From a checkpoint of a small mixture-of-experts model trained on Wikipedia.
Size: 8 layers, width 224, vocabulary 8192, 12.2M parameters.
Training: a variant of Adam for the experts, 415M tokens.
Below are experts of layer 4 (counted from 0) of a mixture-of-experts language model. Rows are named router (the router's row for the expert), up (a neuron's input weights, with its number) and show model dimensions 0-223. Each number is 500 + 40 x the weight over its row's rms, rounded and kept within 0 to 999. Numbers have three digits each.
After each expert's rows: "mostly gets" lists some tokens that are sent to it at least half of the time. This comes from a sample of Wikipedia text that the model never trained on.

# expert 14
router:501567480473584528485460676512560501452534519451531505457473529485495476541490508517475512491455506532509534542533532501552471441482505531431519472498575492565484479441534529552490476514522493529503492433599442471485490521459534493518486528492496478523516510487447510555499524483469479559422422539442496551551529487477552461475525581508534569488461509476444489516499481515523434483465506486420520530478464471522495420581537514467452494518464486502503523468503482456493425440527455568440487451508515501516483506519496461515513545453514461498579496473477505571510432497478494456516495414491483548440529425542433524480487475560430493439493476604565423461560454503457504469500
up0:548482455442499517499511499504469485506528526442493525444539526482503528455542412505443577518493536461496565562474419576555511479417528543448520562443512484459492467565540611550495548480500446444498523466569564552499485522509489466458482468478582463499509531474514539510537546529529504567540500475419482493502487561506561453524513423535540456525458543525510569478517555477510453473452509495547525560427504530553473421517567507476540408551483523530450491474500522455502597514557486491450434451471460455512429464557472463537463492420515465541484476453537474483509473467524564447432479520541524539518500532472510509446560468476486540482529497484501518543470524472529509493445
up1:495546481441491536515509524479534516529530468518556458514528540442532553486471449496524467536556434464603406509540520550494502536483512550464548577479478471462517517474477550488599488438500500557516476498501481539508456505533484445482517479535519481451542503494479539448505431467454422582473467450492513490619483555429506505566513458467510500500459504467421457534506506492501523474532483463499471488478484496539405522414491494560417546418500520451477502489526480471457455538488562518628518583539542544498546523522559502491527481487455527573457565498520502502522448520496400485539441564499526494455463461537482545483485431459536489468479522458557512462490508518469493474448
up2:541515494490548557450531483484458512495525607454528557520475509500482532531504438577504503460453401502415440532419512468509445522509513428553523578566490472444489534527509491450549505414550527486576482469523487442577458488533483459473437469487489502555501532505531478468482436526489506441532508521467470411532488496453450475484419477372484464458463490460504450469509501447531491533383454527494520510512501511501529498492547479456479415510493530493575517431455451538504484405409494456582501495513500489483493512487526492433492482526487530533524485526520522515513584538462513515515504537559422523509519534457485485499537469485490494465510560562457537443495520528550474498476
mostly gets: " D", " S", " f", " l", " w", " d"

# expert 5
router:465558481391575461470493546441477560501530489499578507494443485471463421533526443543453490533509420481465523512514602572514532471480508530553504491486574552567524516531544550540495518491522482493506506509505452548435488569500489501462514526543523503531514503460512475510526430463547518504446424497432498493533542445569551474428491501517487470460458434480419529471439485493525524492493514536379485560533518499544558508557495520487436493477524453445517531419499468485497539520486509617536497523507521464449506606525534435497550465479454459480476494532508492512537502504519484500483527461503559534510520432526454497505547522554434529529502493562552453421492553566492482537544
up0:517506534472458549473481468462463486551394564449509511512455534489490502384579550581488451498477584533536492455561506440481508542468508438530549527502525525502577496400530478556445522550472453519532533515499513530489500534522544479426519515531464526545485489468595484437459408507424505488506465527512549517473518506539448535493458502575489581459468517472492554532565542479591495537523580487492550500526520551438493540482484488449481535510450502479467491551512462397466509508454466465543499483550468426525488474511481492509492512534465488444469531442543454546518523492452491544500502499552487443424497477481501500447472550479542500585579462515480503485464547504544536543463
up1:470502515487563514487454534496526477467508513496540487628527451520523533522569484511422486556445474529501514460538511552462448518557530500449490484510478463508479429478479483505489468534543494502570494509473510514523533464483485543494462555527558598566519473562534460448516534505484525452516467526473448531518559490446541549458485415549506508566481485460520544535446553523536540514477538533507471501460503480504453529464505474429475509475569443541599471520478451489536495474464447538439434362441485415430524486590505483524508464579473488479485466536455526528514570461589475552529502473503561520537526453549524443515495460539474488566507458495455535549481469415498483471504
up2:454545416501483484511483543495484528480534506405527475542528429564455557471506486526465496453477513545512469492498502500537456501550452452526554461583548468474520488495520543534499480468490499455491479519466497451575443545549499492523471557518504449534490521495565507468428529502470586508495537574535553568515424508446430440519487484510542511497451498493492521538474486523492397484535455481452592475525535504491532519495513486481476527467451415508450428512484480447537536489484406450527501573509422532548519554468532511470456507471465563504535497428506440431425429514534461515469515466482574442528511407571529494489499487523557537523514486373520501491488554522532500539519
mostly gets: " D", " H", " P", " K", " \"", " W"

# expert 12
router:542610469538491564453508482396546574515400473468472545454512466507514478519543451477512450445530436473510524428542430487519488516496520528514500506491529446532536458389429508501511477462515505513450367505513515455474517417540477486404518492487476553476501530515489458495486452512526523439585489471425550421518460532459488538511456493451493498559434494491502496491530497510438513490527525498509456499557504470487502485539466513532460511497524440436465490493531513477382508541525550470464567535516468454518575505539502472447466535482553481542495490516512568532547554546537500469466496541564537542484436479545460531524528555491527534478508527471534545552555530469520454547449
up4:486529450508503480518428516479427522418409456441482548451466452515563483451501555482485581460474496448619462473545501510517588559536442470447499576527451485520527539530519425455502456491471526500457533515486457530480408472512542486424455528482457492588567483486473518508485471471448503545480484479493506531516495501470396460499461457540527477479484547495450537455490510499480504516497476571452538472515547514448492557478469433489475528478466421524531483495498483557490463516465495479501521511487493531532430516496443457534530531510452484458412500514498573525550555526581562527467505405484523543526484534579499454521550483469467519455480549517458482460506516493575494460406
up5:558564500485467481486512514482456565502532495548510474446565541474430473505453429459540453499516496413522507449504523537458485523460515496473498526549489481449538455444462518503498491464404480522488423483433519524526539508539430487495524472556582483492479418505515519443516428485483518494556466532474436551556475520456414547489513504502576428561548516460472446535483500519531499457557495486510472509444480431456516490603481506495503487498479492448577518525497517482526480494568550460507533519487514456528491522481565550485463542497457525415500559518428455491451438393426460480565465467523441532540468552532547523433479468529543479465505467485443497479525458563498491480403
up6:469527510482482455573465526490480505522479525542494514471522544503512464517498473508503545506406476409552545475547479550462467525497508549488448479532488475435560512418515541513490500542378522553461457527604522461427425509520588478477495408533449514492524528476479498564498481474432517542511426526559467513493520438518530478492485515412495514530497444408510492506451500561496559484461495392533495480466564471498492522505464468450483473486561522545539451477467403472551562487472528477583511537519451478535457532523515513551494505536490535515448470431474486502469502494427520496510460425548508525518498507483462440524526486514526517587519472462520395434492435477509542495489
mostly gets: "o", "ra", "ur", "u", "a", "re"

# expert 3
router:528540367509577430444461574380585506552483533510541490520502485559521494457488523529500472435514467491446472435502548486545486503549475461507523451471457493523531499487554407542448475522480550505504437419491480433486521458490505442574515516585470479580471415453514503476461540510547512492431452495558457553479492517509484471518513539471531523466499508490447522471519485546490510372416485499486454486511513451460519507505463492501489432496460520444467491523533457493519440471491492523579447474471509509553539454458497508494482519542472537447499423475474521506541463539426531502523504495519491443523550404463567511529449555487488504488507480496492428491559531500454512483544
up0:424527420410559492471484490481507544539591479501503475533516567512446458541545536517528541459519492536551466420467526521552409468569526516432497480543454450476537501460568443438467546438489519550511471455471469472476502445595507489493491481517535508502530520475563529557518443537479505528483506499492535470505537532542545487513494553532533493441459485482483565509595525491483512420512506449514572547515406504474532550524509464523468405486400551517492435419484487483484490513523464465492495514538531509500496481529461483440466528465468417468515492475465460506477478540453444523475426587582560475513508514495546486526442468499421541457524474467518491488529482543473576485498
up1:455515478477498467464486471473539491492452471403540520507559475492509433530519480542526511481500509457529414473513589474511470422565452473513473447483550531501519501468553518473526444545534549568483502445503428497482433593544479557505466446545575498572450489563537517502579473514496528471483452460500489486471555459485553557546542467477540468564564492584482513441488500493472514480543466473562508502523481486458515510480526578525560397485493501490494506512501447469499453527514474580492529401587524540518508509539531541514478516466491472495485444583412482448444462487555528456422538472485522488458496495481546515506444493445452548570510520550455444459462501472509504441458
up2:531514449491457462488485454445475559448521573573522463517463615455442537545472527492520487547552488423430458526461486530535508494563519514466539497510436547510540491485479473481548434505506542461427465540501487470461478453537441523489463476563461513472453493507458569537500445500519442502475506559509474457458477521533463498514394503441541527496506471456565457468482462504416448534508481585487406498528499519430480490485561408482501462452489456415496465506548475532496420539444520564402458473533573508541504512545470496539574497500509567490506483473451466532553501507544448496552553497488526546461494523458472520466508495538515493459483467526499500504580543585476512478488
mostly gets: "″", "000", " species", " km", " million", " area"

# expert 8
router:478499476456520507453549557403445544516497538482614529526431528474493503490447489520441494485507496560507531532546472503559532456597554486485487560517462501480585520518561514526508437447535483542499482485481512477534497499466586558530481508494502479522561552464499500523477483558485508589507432497528510512505464555485451502523459514578525572552425506499384533459524562513493440453472470475561509531523538460496518559549450471465404437567490496443461459425473510508547430433495474546514540522473449473554495532508540527554463550499483481497551486471476543479546480483468538442553519465539505482503476432492501456479439621525523494448539502485474501467519521499555502481532
up0:368510480503554565450517492452481514460455528408575454432482555442477527489502547469504497497506525501517437479472532516463521464480450428503503477458483457520466542514543504494478490478440449464413489498548548492443449410490468522490470480482473488543502485522463496522434479449461388474508482488515551515567486524476463482507478540508532501472536508453501480525517522521426486560550511455486501480475543540510539524565531497508520484490505500504535479401503535522468501482425506456539448478461402465520447537458499414499491503522480440553527515515492540502538476514460543521538447547590495461577543600538523535594449529440482463403542485510560504495516567536454478476536
up1:485500490475527515445481469468484541533577490484491499474496574518504431522478493444564448396463541561451552553540549457502424419571493485595576521443485436416465506485545528462539472479427520483467539511540473522544531455422497531531492554500512494492532453453517502524511470471530521498550452553479561516454456526483447487427530476451494482522508480489427458535527481530553559551516499419484506505497453505415516529443444527440452463524536489476511549437454469564541498567541482524566509516508460505553500500556443516508514557524442567480477563446478495503512516436466568570515494506530491525573536466565542454522498524478449518440552531494540488502483492477491499441538
up2:492514524498452481487493522493519486506504502508485486482583544485556569465522556540511435470550531470529519491536524550620496469485494428540494474545434437446528475478467525537584539498568500572452482516569485517424452481501522457557581499476485514467516428439448464533568520486590471540495495498437501521588461537574491518521530520478512554508536503520441564455500468556531518498518446465438518514485558408482516514496456491548473459398541546485508525492472509550536509515537537486448520521538511533483564508491451506473486465493542378495436468544511456554570515512408444553536490489510509477416529495532541532492462464480470489441476455515499492480462468553449517472468
mostly gets: "°", "″", " 0", "′", " 18", " 10"

# expert 10
router:446539449423536498480483638389593564477493622444529535528548511535550499506529528519515491551446451500455504462501496468575520550512448531521443497516530530520568515521537468493499510530508544485481471547523497455571477586489488419521475504554474510581473441517508493502473519491484504501522477493483451480508458485494435540441480492469579604488542542493437475514478547527559474483419517491527486516482482464492468529504529523511585480508457515454535425480495512447503533463501503568522421515556492471470450535471524446482505542520508564463573466458533536531508480541499465471543478485537539479493542463512496497430489492528487505585585493470508482524550557436520521530438
up7:495494507450445565532484546522507509522580499532559415472536410552501492492449453616578553466492485559514454489492542454541492460521543515494490493497485451435494512456494478535532485509478542497478430511450438576541441487518458503519447575478456528479458432518490526520406483537452488502552450475456511560432482476492443507481515622495484470504520484476496556494523469509521456515436488548462538498549457520482612444583497460523505526441534493530505480480479481481475479402469466492545496544479493490484497538404506481533442542473472456469494487478535430508458462498522472544507494525577428515470506417565545493451491458549535474418483493472515534478476538532537496476522
up8:431463499537561484498503508505520491523453529506494375560470502585491545483468464515510524519452502494617542452490468531512519459498460508451526423516522533506534518548528428471510497538494569587507526505461490570496492463508464563473468509566504523557492517496533493564503478517499490473579496409510555541595489512540478517458450584559542519587527521476529572514525526542525557504521431476546516545498477446512442560493502468552517611502521549469495483522470512476503529438564454476481489410559483568469536476459496502509512482488559465515552528501500460502464484519483542476511505541562498539487536484575482465493502562515526430390530520493563510482563478478534455519453
up9:503506484563438502475526541433538526562472413486533484523496442477525547448530483578440523532526556478522454533530481511481427547503481582511560496506489503440452497520462497505470479513499570532402530554474461489505476522514563486547522499439471618481514466524471527527445476486559528459498483497502492500510476512473495492447573551570535597503515498472500561444482488533482444478493547516525494453527468500482514478481459484440500462508456453535526539494474464467527541534542507491505553478497446461476525545524436496394418466440530461527435532452503447553448446536519443513443568451501462510477553489573562500437432545485469540523524509555542525558440506548472526603488
mostly gets: " United", " team", " North", " States", " American", " film"

# expert 9
router:462525462520420483410448504470553574574416516452478525477449566506547525485515568549473489482514507570497517471508500527434486482549519497487489462557477437399508506464485525553518481500538508494487528482539482487484453509471443500530449463504505587484444507509548582547453413485469489483549452400513492510470519516533524415507428496459501530485537549570479530476505477515494529470462490452494575509445534489443488568466422507458514577530473465482539468512503575450569458503470550447544462536500482533497514482476470525506457538519404523511443510469513501501568512458474510455497399522513477543489486501482489440559481544568478457552456470438550431521470466462517460549494
up4:484502494443516476440520506516601573466487583457451452493445534530526487506600502512432522507466500568457467498505510501516529451511522538449485485482428533518496397557508526495541487527591480459516462533472509466455502448565554433473444473518430532465554498489468485499458573512404485481549467437479481530461508510516530510473535545512497522555492534578541539528510491511497510503477510535577545511482481438452533517506511480586438508585496481408480469538439548543452531483479530476545477425532533481498484465511433531591461507501537510532494464482507493501546539481530450465519457472460459550485570499514494524499543384555519522518510527511458459463516585579477532469468
up5:436492521508509553517516576488550484567418540520519550530436422447508443545511498470558532496533529529508541545494557491482545523547419521521572493514508519510506437485488546498479460585492438563513475532551522403509456550511461503499542502513530543493490541462498514481503462454468507552530533477509568519460465504435574522581481532529491488567461485518484594529526520532468463535530464531433523498536552478514458587573500513474548450489475554529519518511496462541496514473552517491511471500480521514503612499428504455549473527560502521440518515504428544614556491458503488521529492508584517472546597532522486451544536531487495469514536551472545443462479559547472544571501
up6:521487477508483453513550494456563503487525465461453495564510455485498487485538346467493483456541494543536506467514424518489428463476468508471406479476506512429493438489506476599484516427429476508536528514513514499478569438449430462505461417474531453487459455482489537449406487472468537490495515521513515473446479483483463462486508495505467505390536478436450405475420497482537556433500505504487406541508492494482527457564489556477537515509493491543435489463500493454542499473482409490535449453555473507436500508504457458549497529512519463460524533484488538467450437393479430440468537518477552542506528475464529451519555507470506484458490526531462542547503489445513494529536
mostly gets: "ag", "ig", "uc", "ov", "ud", "ff"